python train.py --d_expert=224 --d_shared_expert=0 --activation="reglu" --moe_layers=[1, 2, 3, 4, 5, 6, 7] --routed_scale=1.0 --balance_loss=0.00937 --router_bias=true
Below are experts of layer 2 (counted from 0) of a mixture-of-experts language model. Rows are named router (the router's row for the expert), gate (a neuron's input weights, with its number), up (a neuron's input weights, with its number) and show model dimensions 192-255. Each number is 128 + 24 x the weight over its row's rms, rounded and kept within 0 to 255. Numbers have three digits each.
After each expert's rows: "mostly gets" lists some tokens that are sent to it at least half of the time; "comes after" lists some tokens at least twice as common just before its tokens as in all text. This comes from a sample of Wikipedia text that the model never trained on. Tokens count by the router's weight.

# expert 5
router:115142104140057098134160148157134140137161147151169136126142158108128130111097116156065157148149121114124098084162142167108154133128096160160120168101098096132158091121110140098108135122156131
gate1:114152109096147119167102134104103118168091112125114163151185105107174124148125107124094117137168146154131126150143146105117093102135121139117133159127131107132115148091136106105107116133131117
up1:133165136153142108142171134121103161132117150120132131151117129110132133134105143143144154121138122120141104150140137141107145106149111150114158115124140161141127142081111070131113142192130112
gate2:124120131133113166082137116098155116137105134141110153127110100156111082161141125113104157120153124116131172108151114167136139110102102149121111118123101149132093103103142149108170109103139112
up2:167103138145125130152151128123059175129173137104136093144135130087123135120123190123145123134099092104112085166140144091134132120166126132124132127123147178131138142118079147107137120109124153
gate3:132162098103090187117093140132142087163105125196142112151137062149148099144128135138119129119139125131162075122140126168123147153116165097112148126152147150166118118099117145118128126144153113
up3:123143108146156092133111190128176092125102162097146147106114123134179124131112118140105126126092130109135171136124133109125162131181102161117130131140127146117095078084133108140149138155166108
gate4:131113116132128102126083101118139114092132116118128114116134132146154090155159061106155147094125152140131081145128132129152106133100129114098125128202137153116166117092172135101145094133113139
up4:147098136102146108113108105111138106142140128126142090130160136139125104142193130139128149096157122161131104095161068143145109136146137121100124119109115171101163136121173140138167112136103138
gate5:140169135128122173112161157129100140132147132112141153138117168149176128136141146119151140110129123078139139136094130114133197118143103136102135135137141154125131112132114198111115095149110135
up5:106110130116137137090192146105173156168122106115123132136099177122122135156149137163159179119119114099104136134112147093131125147105131118116156131110112167142085138108136084127092087167156177
gate6:143143136129173135117085095117142108141091122096148142141107168140129126083130110119125156133135140140145132148129130103155149160110080160157150116131131138064138162137151145138144120133175135
up6:127110163155165086116121102126146124145101140095156177139109164151117136093083112124103140142143154097130092139137137132105154150125098154174155151144157127095135123154135155140123138099127139
gate7:141094154150088126131143147118152158146103128125152148154083114138117110110120086108141100157144140093145099132111128142136097145153077130157149163134123127164123081129127101131124154109132135
up7:122116119206126122145163133138118183177115141111132109148112088136128105119125102125111140148141148112118087153097148165137122111106152155111159144138140143124123109093155107119109140093124147
gate8:120091150145141145121139160148155132134166119121113111123111112113083124129120120112129097164126108117111154123117085160151129137172128117120103129108138112159096119150161112137095157151080132
up8:133075146160121115107154124152114123129123138119108127165113083138111134192133151114101118151126164092129106140125107146159131122142101113105124115130156174163100098127153110113126120121105108
gate9:106129139106119099117146153092113110116125131142126158096118129097083140128115169132136145109107121123118134142130077135113079158162109086117148136105115153140127103135138111137135131157151112
up9:129132116144121168153091110172144135155138110117134102167146110147169118124137100143113113132160158140130105122141171130151193106086148149143097148157140117109140150117102128120139116121101186
gate10:133161093134117132146104124085113152140119130117136162124112162139104123149131102087166163126155152161158117116098057116143080116145125127146157130101127159147118111151145139124125128151146125
up10:122142132109115138160131151091101173138157144137154155117131138127049123134090103103155173147148145100111119114108077132105121114139124146120150167124154146152101102153126133107125138160120131
gate11:120144095132153160093138149135140128117097138096147110139099098116145119150133158107132122132113123164125144152121141095114123116107120120144137097123099147148092122134146114139105086121112153
up11:121099144092153152100176139157132092087165113168123134161149096134120086168124139149117139141105124072140125115126152110139159160145133111089168120109128168149111116142112134157112135087079149
gate12:120110128124139119099140105117110138119088133128114134124156174123091158137114140159112087109155119127130136102117095115119096150122132102169147111123152171092166124141067116128148155112147138
up12:127128143155120107121119089122107145103122125140125137128131170189100189119138120158141085095135142130152107092092141107114122170112124109165158129134153138079169129128104126103165115117124116
gate13:137108142137183122098133115110122092093129138126107094107123093142128131153140155131175116098089094102112155152132104096152133126134175090111081132160156142110163152133132115165146127078120136
up13:099087191129145117128159121138146146134169172113140118098114089125130132142136133113157131095094113120099165154149111081142135169145139137106095117156151153109161115164113117148175132086103111
mostly gets: "===", "==", " ==", " ===", "====", " JPL"
comes after: "\n", ")", ",", " is", " =", "),"

# expert 11
router:152125133157129131071183110182131131139128084137076128135136109127136113161156101140140139114147124143122128137117130133131119128142153106157077084118075104122138128106115153123145146110104166
gate1:143185145116144143146099130139091119176106185135163141109147125146128145109156109096108172125131179170121118140136103139087140105106124104109108109115124124119143133113121140100122142121113126
up1:135176137145139161128137135155114123146115162137146101117112104141111118122121122078092203128123166163114139138126080130118130098124144123120104092118098146126126127123155127126116123144086150
gate2:131137166099116125092106124126135105134082148106192133176100145121100149147119112110130115118174135142129131108141111116129113135107137110132161168131112142173126202143112064160145104135120150
up2:148119124140085098165093107111129112132145094151071112113128131179106133091125157129151137137118128184104129124094145124140140124139100136125085104100112112085126143132146178100136155105137101
gate3:122155125157117147100113091128101108158117112142123111168110130114118120136162097149116106154125105115127149132142102166098119169144088158181156157131132113108125099099145093116112079079060124
up3:140110107105136159169095157139140150120147130110160116092134135128155140105085140119127153124120163148118124126136126110132149131098177112094094130116103153141151174153101148125174180183176076
gate4:137133143117088143148079096124089081144106098143142101133109143156107130164153160127170105144115148132121118093140125143108145132161085137144152147123137100128157139137129114102156092121063109
up4:128098113109155098116161135110145134102139157125077140097135140110141152101128141123128152073140112141120177128165101127176123131100124130141115098110106148110114097132119123126112168139155152
gate5:103135137096159124130131116128121138152126134113151109150104115129131131129152124171094104114131118141114138119120128124099110119167107148095132143180118167153139163133130102129140116159139155
up5:138116103167116105107105147115124116119114145151112084113121133144122126147114124135169142136152105129139089161138096140143159123095162122164163117099140086094134101101131114124129139086095088
gate6:123092136125116131110126144141136110158084136145151083180111162125108147108092118138168141134091130124072092119127161104117107138102119152155146128128122183125089156155118128124122109123133114
up6:132162077103143191144126161127121119135125133132130122097080082108118069109159091103104133107108130168164140174106131143144146127134125108141105077110145087138126108132168091112123174152136139
gate7:103138108102087164141124139088130117093078138117127114125063090151135114172124094117109136145112144101097081135128161114114145151118132120112100125155144097124140144097122162112128107114151184
up7:141119121133136155108098120117058141134116132185117129114133146140150116120115113098168113107136122150092112156092097173097122117117136053165120126187137101089122094142114147114120128159141089
gate8:104165118127110114124153100128188155112110109143102087128132171162118150122078141114112153143117089142116142150095182126129150128163140128163157140171068148125129160097113174125113153099108154
up8:143145132087108161072150110103219115135139119117141109163130169112126132113142146110130157114122147164115094126094155119125145146141145095170149110166114131109119113101104181121080126138167188
gate9:065108127125159130122126143103150132154126149114132162148123135123138136146134122166130116109181125137121154146155097139157100141110116148104137119129133121138120153081125094122143149165158168
up9:106132144136108139164126136144140121122132133156102091114118134171139116137090123118168119109145113175098134099147089094162138111143154109092140111123126123127143136139169128186169111109123083
gate10:138113122117145133177122153109142148091122127124107128120108112164119111123116093112138104095153110134119103093131139134125130129183103107124117120173099152082123129095157126138128155149161138
up10:112144111104185126159137156115135124124178149122133107131111095152129120143129082098128080119175096124141109124145142153111143133133112128141097142133129090097121145093151129140160134142116130
gate11:112168116110113154141120172110160145124096145125173102129148108166132068138102115105163098171110108147159122121112138123126115124153143090122135098143161098118105057145131119117114101120133098
up11:166101135136137113117151114149085096130146109138091152135124131076150173087153185143094135069146099108105134140152149145125096129120107176123134143142115161137154195117151118100145179116123140
gate12:096124127167081131103138097146153148120132126117097140132128159097163154096137143186113164074156147153093136199118131089094140141153101147119087146115181131118123139126147150122107109120171147
up12:122117102153089087114134094163153160106147143133097140117098140117176158081129147143156178088120133192103117181117139088123152141152114142108135118122179118127148129129141134148081105144155146
gate13:149147183087105116120107133129104088139095130123132107133115166121142156153129145151112169151081088107146204133135103070114084116134106095108133154132091144137136152169175141138147131132110100
up13:096171165161163127113135135107142124163133155138124132122157103093131139147130116161130107103134113121083115109151150132152075146128153117108109094123134130126131160099082115128151148079119115
mostly gets: " known", " able", " appeared", " Actor", " director", " well"
comes after: " was", " is", " as", " were", " a", " be"

# expert 8
router:135186098169101156151116133124150120125108155132126110093137129119123114126131101091141131133112136121129133128124110154123144139126132077109128086120119124110155089118163136136111096111121112
gate0:109126124153109140120150132155130156161181145109156159133146112146109151135129115146127131142129119106114102130146145115126089127140109089079167118106098108136117125127128149121114145115096134
up0:125131156150156134090171109151118116170149130108131140154142101137137151114152141140122152149141102134138106145081117128132091111203128121102146096101117153165116120129162094122133126101117150
gate1:192118117150193106071112088126095118085114136121114110147086137132111165123153090138120118099147129129127132110135128141132076150086125152119112150109152121151129137087113145132127123087167106
up1:113116104146150110107093098153109152102125148126130097151101171131088174152108115132144134110131109150117156090110109135132080144119148101090148138088111125160133155114140113124098117105145099
gate2:091154153123092103155140126129169160172110085100122130150104116118115125146089124180107128143122086151116114109143104128135093133179137117117148125153152057136102109140096140143191127161155113
up2:080134116126119154120098121130098080107125186140137128127142125121130132102127171143124123130126152098140153139086155146146155138129105126118118101124109177128140164115126136107084147115137148
gate3:103143182096104130117171094131115096146119128116111129151130098117142108139103071112109092086115122096123159173124147124139129136182154114098096128119114162149131126122152124137109153113146114
up3:117127106158140121136128148130122144124121102158136159111115160149142159118152172168151153179129094130127106071118129126116127117111093149133158139125141105141123134119089115159120121119110139
gate4:120144143090107116105114152149120080165133140108155106114136105147125129157128125105100083143130125129081129136150146143109127113166116110116171142104161128145123141136150127103143176094092123
up4:169112135107137115119109173153156065153139177110160104090098142175108111158151115086141110135111129125110160117135150140088153135131111113147140137093141127142129129118131121107167182080065122
gate5:131124093135172140093149131111109099096141134139117106153146101118124117128126135123127151127100093125109103133138128172123122120093074095131139135101132162115120147079129165141121102104152115
up5:153126116104118121120122109136120128102128134082147122129136122138143144139078114107121119150165137142145120134122123172127120136117108113155139143137104113130126109162084162112126101146114102
gate6:137167137169143107166127106170132106130104132098113133142097109152107123119152091056159157119116178123146117151129136076129167140146086120105126144137127126130145108135067142119098115115139120
up6:127192117156149137152088127139135138162129112123112110132085158151127151099134118097175164097135170129160116137126148119130115136141116134164127140142132126088147122116097133152124134126170108
gate7:096132125122096139132120129126120135120111097115132157115114091143140116130156129119114117137089102130150141121098119158124170162148129113167133132121087085147136090084114135138117141167140107
up7:137115168141148099124153122125126117136105161115134086130120103144190132139141164111136140168090174112112152109122120110129110144085144141097125100173151107110101143083132098121124108131121124
gate8:115186165103130120117112106143117106160130133128127157176097141108140085113091110165138113148105108145166125128111086081123146155094141165099081135119143116132131158144108161140152078115152115
up8:135179138110127128115131125143117112134131162136132150170089125121150078087116098156120134119108123131140117118118137099131140139042137142079078132098165102127129180104122135141144095129162126
gate9:111161118104107164130150124136137150081136173125149128159163080132147132115110103145117152154130127087105106126168148119105123111115120110070158153126103084134128084092098137114122089153130153
up9:104106095116124126112141120157147109102150090128143097157108147123110111155109155110160148107097146107164107098136106101119086113085101202104171109141124117141126097135097093136116171093082145
gate10:133147127114135147072124124099115141116133149098151111130121107141172138189145120114108121125132105105105169120123145096138125135143113144085168147097085102133127084126149105107093119159094100
up10:100169105131092126100135121140114112102108138103157138143105096137173133149145140120127145147106111084108166102140155111138177169173106161123153126105119127163129088129150109116100128137089106
gate11:138142131131146144082145130085121133175117120107131161145099144135080170042120094124112169170151138113116138144101119129124124126106092119134175140142091093157141130126103119120111145133121093
up11:093120126109085149122120138095130141150160138080132115147144116141092145116148166112133138132155141140174094111125087129124119139113114138146124141121110134136131123090156132105120134154149116
gate12:095137140120146131099163169131144130111143112110129126134157106111122163149135163126104128096133058093103161117126119114120111145164112093161119137162146131157118155095082148120110114137122115
up12:116129128129101113146125097133087129139109150130109144124154102134104122153144113132137119102114097155135150129142106133139127129143074100109129103129165168115135132164140119115120133207151094
mostly gets: " MPC", " Bell", "^{", " Los", " Nominated", " Fox"
comes after: " |", " of", ":", " for", " and", " ("

# expert 9
router:163095099150129146154138147139145110084118169164077120079133142118135147112115164145126108152119125115090132102137104113118149137143110133154081110135140137099172109166131126115142153148180143
gate0:121141151108097137142127105108123105138101144112103087118120102139165097126097069133163184119100166082127175142129139085120136097142127070124161119163158100126121102145134145119134117127125104
up0:139128099149133117146121167103147155117179147131164167137133144135096155144151154117090087141136133149147084136148154156125118167088124173126119146127119138133115121090109134108123145135108156
gate1:110146139139161122135164141090100186128092142106141167179123124140143114133155150118118074126151156119124143127096103128130130111179119123120136135134141101110131131128122135090119149115131102
up1:144125123083115101124097135144121081127071153137097141133127103097134141087112137137089120134169107124162122142112131161102124148131117075132120176122146098154152162175131121132125136080144149
gate2:058146132121094103128149103147110071109122114140134098164107111147112124116121130132142108148102113120104107147106135105136066159142138124107136167201155134127150140130138116148104145091112103
up2:181116129135122163115095111088133170133158118128116125126164132116140131122117088127115144111141114133123150139118154147130178110115142083105114151100116129149091129126117117111148124178141160
gate3:114164127111118146127096151136142108146134124109131140121143123143155092155102161085152148099122098119100113127138138140130177085071122159115154147129161114108117150119128163131115130173159130
up3:130112151138105107185114110135101110139137176115121146124123141154149110148096152075121178171100124097131101167091158167107168147106167147090151134136142132106147115111129147106165084186128139
gate4:153086153121121129127125129097104164133133153104130098151117119134095147131140130121123116127144145122120102139120102146129150125092132102103131153137143126137118165179137173115108124139112118
up4:105127122145120107142104150144167085141099109140069153096098119124123110129097122123103121122161097120122146102125162161136122113165127118151102117113136111124131127100138142166158135112113127
gate5:144137117145116143104149138133074097108121113121103126121150119153138145079132150087124116135129051137131131111124156129132165145105137106152075135118095124134131144112153121146131102159131086
up5:106124085074104113152099102154121120159119132111128106203117118115067131126171126097114130117162125088160141129065129173124122141136152141148142140100106150088166129153105139107131133156128123
gate6:137128170115091106139157100128146123093137142153107193126133146165136170127075130128155163095149122094104159094151112149145129136174110144072123154099107135123141120145133163132137093090131144
up6:078147085149152125147122129116130104139127080113144109134128107133128101159130132142102098162107120131143142139085132150132131138122140110138124115178146171127132105079123092100146157151109151
gate7:122119088124121140104128136142114166097116103134117155133116132149150155160137118105148106127108097161138112098078101100108109127118157129146116152180171147126130155154132155124175137094156101
up7:148138143132157137136111151109132107159141126134140139136151128115137125140119124136085081134142148101144135116147128149132134116126123181117133130065102095146085092111143114133084137128092143
gate8:118120172099052150149127134135101127146161120107169100154109109123131090130098133147086110110142082110136157118141144154077118113157087122119088149135104139134083129120131125138121108152119085
up8:091130130105114145114115164156118079113165104124152117120137141118147122153107163157085095100136091091127100130129135110120119119147128115135134142125113141093071189144089163122090119138148141
gate9:101126146073138088127135200141132085168099170116095096129128096119085130089132134144104126136150149129113093152125142151097164094134092145166128138134179104139121158119133135120115085138152104
up9:141141135164134137123107128106109159113179122125157172102146177111174122151099139117152100098120141113118159130156127158125117131089119119126140165136104146126102129110073141121131150167100148
gate10:104128110177167095137169097152166147144120087136125147143131130164130123131100093116161120155119127083154148099168139110147117119134117157159118120108141093109144098099145119156126133134132132
up10:100129131097146154156138147115148080127167127155114110103132081128144089140112092152158108116113157149104122132114110102146158141174158182122150096146117096125079114134187097149111153110125114
gate11:146150147156132130090152133144098134107124107108122138151119120136108135149171148115112157126094093138124107121102126143110118154106111144093125143103111128164160132125094119122119147151155116
up11:123094132095174141147121110119104112143159090129135108116138105148142116145107090123172114143151104103124133117126162093142144122161106125179125125158131107141103118140142141125115088145111144
gate12:079140162138179121170108146114143144156108119118142132111133120144146152159115136102138156103114115135107168158177103091112145126168085106109122119113089129131125185135152149136144142156099126
up12:051099115124134112186094122130120132145128120126128131110137110142149116156115147104122161106080089145133117107148170136133118127140115096112110097136113176102120166144176143146136091221130109
mostly gets: " title", " Award", " ch", " medal", " St", " car"
comes after: " ", ":", "3", "born", " October", " on"

# expert 12
router:128093080144113145156148141100126098121125147150123112120165076190137142115131130118140133138111130138113122097124141150121138109128190159111121124172173139091095117171141099100115104149121141
gate1:141108112136129118128156153134158136136117124117178135135110152160078156174131060115170089144132157104130168130142160120115149151083115113157092121165128124140073144111136109137126113159127143
up1:133109115154119099122162144142109132114110161125139137134122129154124145114122091096118101142129122094096150121173142126125156137112115108123113121142157133107126153089113114134157105142150146
gate2:140138162081140131094119119118107118121131133138114149127152149118078156163143106126141117106204119082140135143126096127116121129121123109157145157103096130116126166132168117147136060096163144
up2:114125106116150114152145153146130141115106109118144110110118129116176125086100153149116120128103157140093130114127143143115129124126138103157110123136111088122115107148098134132129145150053120
gate3:148099078099129123090164126168094112121090098133128103125102172105120129102138129109132150101103116103113124124149133166093142167117061155152125133136120141150111156097132112113081124098124113
up3:137135158145140139173115115108166164131169127118117150127123113152126128165115110144148119111135130144148112125108116075174106097126145088105108126086131132129149126156145155161159123177136144
gate4:107118115161140126091077109095140168176138129119138130134110129160123144130122167144137106127149108148114104120088112152100130127112141121148144126098118147118115151086128158125143105088151138
up4:138118166090152122134148157143106105111122100161105116151137119096122067134156135137108145120128125149156145139162135143172112120156098137103079097184152128133131139175150097141105127120150140
gate5:106127124093121134113108099180101135139142120100132165152102152135072119139142112095194139098146143122172158149158089141107154129121080101113123148106093137139123144121107142153125112121138148
up5:120128101128125105168124122135162147146114146133118140119099164149085115155119131108183124102137146132151166117140086156140179103115118103126131112105119125115132142132124164178150115099138154
gate6:111112110156145133122132131126132124168133097112139117120132118139127148170156135094139111124150117107128114140125078190129113119167137116117152117146112141130143179078156193136140118124151132
up6:090123134174119104139182113112112115134088045138125130133125132156135142139157116140163089166164144134137152109114099156132146124153121144117157122130139181150154149089141157124133117088136140
gate7:109063147130119102088117152152126119128121142078093145116139072133169122132127125119141139131162145101117124130175118152129113111183119155075151118132138101136103146096173082131135103151158137
up7:167138129091094131147138099124115101165142137150156113140148170144133136126148128129126106104144107157141175142148128123093111111110151172162144135122110163128125156144106117091145119109143070
gate8:147145131183125120141148108125124147141142095089119153128091162164140127145122121104145091126103118132120114141129120129147110133112104130121087135107152172124158089107168165142153114114143146
up8:127145123111085126142112162132138156145128141124111144143095140158094081153092141080137107089132148138156168124103089117147150120106127151135126127116150123126145133137188128132130115111134090
gate9:137108168140085101147145128127159111086153129148120084136123143100116121105123133143119131128153114135133113121151150117093112136130099179143134109119144166142102137144143099111125146118125150
up9:180177097162111196131106117122108094124115116128156110145168150120098141127118104128183121119130097102155146160114097127138092140157149104164120126132095131156145151134161123122121163123118102
gate10:066131163205129134116125127174096168116135145112115094104088090111113139142116145217124147106090149108102118112137164126187089120151132133138096107099163134143110125129116158125132121110097138
up10:146099081117079157149115131107152139144121111093151115126151138123111130123161148135107117136120095144156130178116154104061128127129132144133111133187109119099079136101140118087152102135107104
gate11:115098151135159126149136089170129154115114082124114130113138177172121122178146141126156134119093139146129125129082158124094140157085121092136109143116105136096137150155137114139145088119139092
up11:114103118122166112151079121155125120129148170137136135091162146151116134140100140128122140157127137182146133139086125160128163115094134134111167129106115136074114150137120074145179125124145122
gate12:152172125106121118145139095148131126123066080158115135125114154121082113142150120129155123117141134123128110095104107164152154157149168101155136155145127085168180156102097150151171135114125082
up12:127119144137086133107111131100119168119159154103163134153127144136127147141130121129134194150145112139154156164129119109129120124123119120135087132127125196137077077126142141077088145149100125
gate13:108145168116151112151124102083131130126127129144116101133118170123077116132122152121145100099176140135114168083122138144172145142145121146115123126139120113157115063168137106141158132162138081
up13:108113159122164124154123079070119105136141165126103123136123143124081134134097147129105106129145124164140169094133143135173138132167121126115144120143119126141131079163129123128137107154134125
mostly gets: "See", "rd", "nd", " Died", "Mar", "th"
comes after: "\n", "==", " ", "-", "===", " =="

# expert 10
router:151104101110102104147104110150109152145130195129096165123110122105143141155139137110146155134093133104122126081119137149176122135100117127158159108101131160153143131154163121105130121116079126
gate68:102150100100146140132112131093117113116099107157113074153112088109110122145142140124115142112116104125139102151118147090112162133137133134124116105124135131096112134057142169125136159118100135
up68:167123162135141127122129131172129170147144112112132171129140140132136118075154152123123071107158176150145100099126107130140113158126071135119145144141150134092098127196144152129133106117124121
gate69:162126152164117077192120139105088090078138137106149118103161082136131109101087139124128134168150112108130119120162163122118111130150136102141157120102107118123144111126118097110168098119105109
up69:143119133106138138086120112144124186104093122129104113115105149140069091140124122111125130103148146166126123123124063089135134126131099157154116146119145184142118127150138140139139108165168155
gate70:130110160115124114115105150120087120087128092136112081144107111110118128160160129089157116103139129137162111076176119124131138144126112142134116112135166090106125133120120109129109193128105136
up70:108164121127142128177153155150168125134141158139098145101097113166106115150102130148096104094095142138106136167118167128156094110135109129082147107116162135145139092129165160127140089159147122
gate71:111148149083125133165115134107106080165138090131137127109136128142100130085098183106137084133162133113125112143150158140084132140080104097083136150133085093123108167139148132112117108147146152
up71:124110128113135134089121150147150105133124130144140091126131101118154147136171101170104150107100128104097135096150134104144127119189169140139151136154174145100099129121135151142145146167096085
gate72:104123161127111081117115131134114145136134179125122109161144131125174117128141124134147164159125100139112161148109150141154098167127116114086085122122119115156120143095154099150102117036131128
up72:083077151173142147118114161156125119071088102150117112136132120134107108111140193132121157119094120143132124142125109153117119136167064111146162101113160181149126151186143134118141125154170141
gate73:118092133133077099164137133103142126109179104123108096123130124120099159103125104162124098095125087106128095144140194145124171117113100094138094153167130080087109155161156122169167144114071122
up73:167092110112091096182140130104092154077151121149103089130103122102112129092123123119130091108123110061181064107136186131142150125125120157152121115152138065105148146174145124145172160101079121
gate74:146109147113107138101128105154120137144118134132166156178068143138155147116176173122124090118100140119122153148104092137139131146138108113134147132098114154187126122131131142108110097145089113
up74:135120110146138143114125143131144144115157122123166163142111129128138139151163142116116133179142132078162150148158095141148136098156112117147118104114142143136122107156080121148102096129154122
gate75:167100138105116136114073124123185149093162097126120115197088111177102115107115149120118137139125088103117121147151152154132151149136079129157125128120111154112146118091145148092151115152126155
up75:111143142109171137153168140130165111131103135113105136092127143102165142129127091149143107164133109139148145090107152096123116136138145119093155123155132068143127135155136109157123148108127095
gate76:113134136117114137108128146108107183135126133102168110130125138161165155143111143098140125136126141084143101157127113116111134134125049119145121162142102132114088136131116152115149106134141132
up76:137124117105138143102147126121104164142151128082138091128128143132167144158098124118129139123121122078127101165095124101151136123129089107118157142159133129099093154127117148141142093142119114
gate77:152098156122144117076142117135123095053123143139107097160121126131123165134111182161161116128123119157145200127125118131132169129130103106085106108111100132118153166125128175145115154108154109
up77:081148106111106124172128145120106186188113155141156169109134118127177135126143092107120133128123147107093130148147139117156095106124147163154138125129120107157100109149120107107125097111097129
gate78:113107139144114118153101107131153133144101151141115135151143148160135110090119135113121155084106120163132143132112141114153117110126179131134175106125116169098147108158145126153154101175179120
up78:123116143147092147056143148137121128133112174079161096136114151139108127154146137126145179160130163158107122135104105120107132121100109122142152132144126143153130135135151143116111107141130192
gate79:161116132120134129144142113125106096147123153153096156145146147131088142172125093142170111134164113115135125119165104143129132142131090100087115113093136121132132126165090128133134124107142154
up79:165080155127142130125130126137082068134100110142092126132131145157082176132140117175145144142155117147111112099149127125126112129146094089090130120123114124133130139145089102127119145134119154
gate80:121132130142136103152155106156109154123075132127086174136091149130105165106142177154116172137133113100077132096142123168161138160143115153141079134103149132142149136132136134135094128087142134
up80:146108117150159120063121148092138044122145125116151081119106117110093129148114133123139084164127114149160106142116116150088129096136147107127160132140095131126114113092139110125163139110115116
mostly gets: " which", " who", " where", " there", " century", " There"
comes after: " the", " his", "0", " in", "9", "8"

# expert 3
router:165164105093174168139097134167105124126139165139162170141162147152138113115150085128108121132102151104178129155107186134116118135138112129149067079127117114146144101163138132117118134121148114
gate0:121102125119122136129098132094124135083137146111120065133129095145126143113094133116109173148115111110137119087141110119131117125099131113164173125139132149143106112102108120148117158127112086
up0:138108093105136163106099150107132123104149112127110049112113113144118157141112105129102145121147139132146108131141144115132146127135132083150135125111138076138137142130138116192119123141099107
gate1:141130164108113129155074168141098116168165124129132139110107122137097133159127168101132139110127159140114139117133115112095151093128106104115152143111138109145088153121078142081105087145144128
up1:150116153129180116119089151126100126147082133120138135147122083135170155132108119164116126094126155102097137110132148126131124122130149186096146128145077106112116127092069086112092127156143134
gate2:148106129162111153148125128140130095125126116131129151121131109146154123195178122097096134149102159169142105143114127090119114096142120174162154137167109130116111143106114127121143152159141132
up2:107130148167115160186111143122108098150136114129130133123166092128155136154171109108081143164106151113077102148105149093122132092142107121130179127166125148117085146101141130104129169161130132
gate3:123148136142151111133173156104069093105120095154121128128118117142093114135109190149125143110144102127125098149103117126154136129101123099164152136137140163117133140084148109107153057151100103
up3:109146123148135117151151137135067109109158110146123127136138098138063137145086189146139142112155137130140081116129130125126138128124128112125145158155164130127136139143111131086152082152081104
gate4:083151091116148153104122101093105151133123147100122136156094127114127104140101129162167154101119101135110170133124103132134092173103105120091145116091151163154142154109101138130083168148136119
up4:170112147143179126126136128122101109120177087139125120143151117115124129157129155129130116174122122153139137114143154086152136098115149114158135105158140108120152159107094099118131153129122122
gate5:110105104111120160146091127128132133106117146137125133088117128151157116140158156081145143130156134108122154071119129114150110143110170134135148140136075134129154173115089152106180112135112136
up5:128099101096151155113102155140148119097115176133134134102105123146163110152142147071135145134162152108138176077148132092133130150110144145161140128125081103135158146124105134140187135139142132
gate6:113118093150129132116133104147146137124122128129102147103132105104144119132107139114128183136118135142133127119084107142157139127106139132117161147102155171125140134139165172174094139076154129
up6:149100138134148116103168128124151118104137123154118138128113110116118124126135161110103154168136152142138130122073136106137128120129100141095157150110152143113130131130133175128061138139140167
gate7:115126138160125150108111141100106086077176060133121138139101096156126149162087161143113172096124147122117116105152122108127090139098149122104132116121105152139136145130157148130115141145117096
up7:112147128100118150175130129146135138184100123124145106136154149125104084101118092146140112135109116130123094146096147119121095116147132113089127125140126158162087122157104154161116115115156161
gate8:121101174118153105127127143122134152102144147101155101137134084145129135138094132120135110174126140137113177148117135082141151116117150129124142128114151124099147122133108119121128169120120149
up8:153134106142077114165138087120135126169105122147108151133144165115154143104154107161087159111147124121132115124142140171118106141164090105144119124129098157152112124126109110137117098136125104
gate9:118148126116141101172162150157126162133130108151113143133128138112118120134150131117090126123154148122146108100090120112125162100122130163136184157126117109137153133146118100103098127094069123
up9:155123124120109133106088145138152131100149145122117151075111117119106114165118121102127121124110128119162140087130151132122142139183125134140127117171137149140117134146096145157143145097092106
gate10:097136105116134141154144106146128149169121135114128121143110115142065134131110150143165129125103166179111133149155106130136145109100141110152154138162129154106123152112103128105157139089144118
up10:164138106136148091126117146102099118111110112159117143101135174105177107121139131098087131114144081139117111155108128134113093154150124137144101132091139107125124139128149144116073128150139158
gate11:094099128150099118106163136129135088140119137130119154140126123183135155197113143115122110130161108114145130089121124120133098102099157105122133148094154150139119184138137122125145066128105147
up11:151092094112131086154152161138119110138127182130127135116161121118154117138124122070130117138155145129137135119156092106146144129118187152153127116118158118115132139102117102114175128117117138
gate12:122145125125119119104125109120133122140093103128125132099140159110138093082118140113146181120133107138105099178102123102131125136081102123183127117111107149134128128129106158139092135112144104
up12:092116119162118135114162131105109120095125122136117111127133162145166124121102183153137185056096112123116134194159127098129108149122074112187120143100161171120099096130157131131083109153156137
mostly gets: " his", " its", " their", " the", " new", "The"
comes after: "'", " of", " in", " with", " to", " for"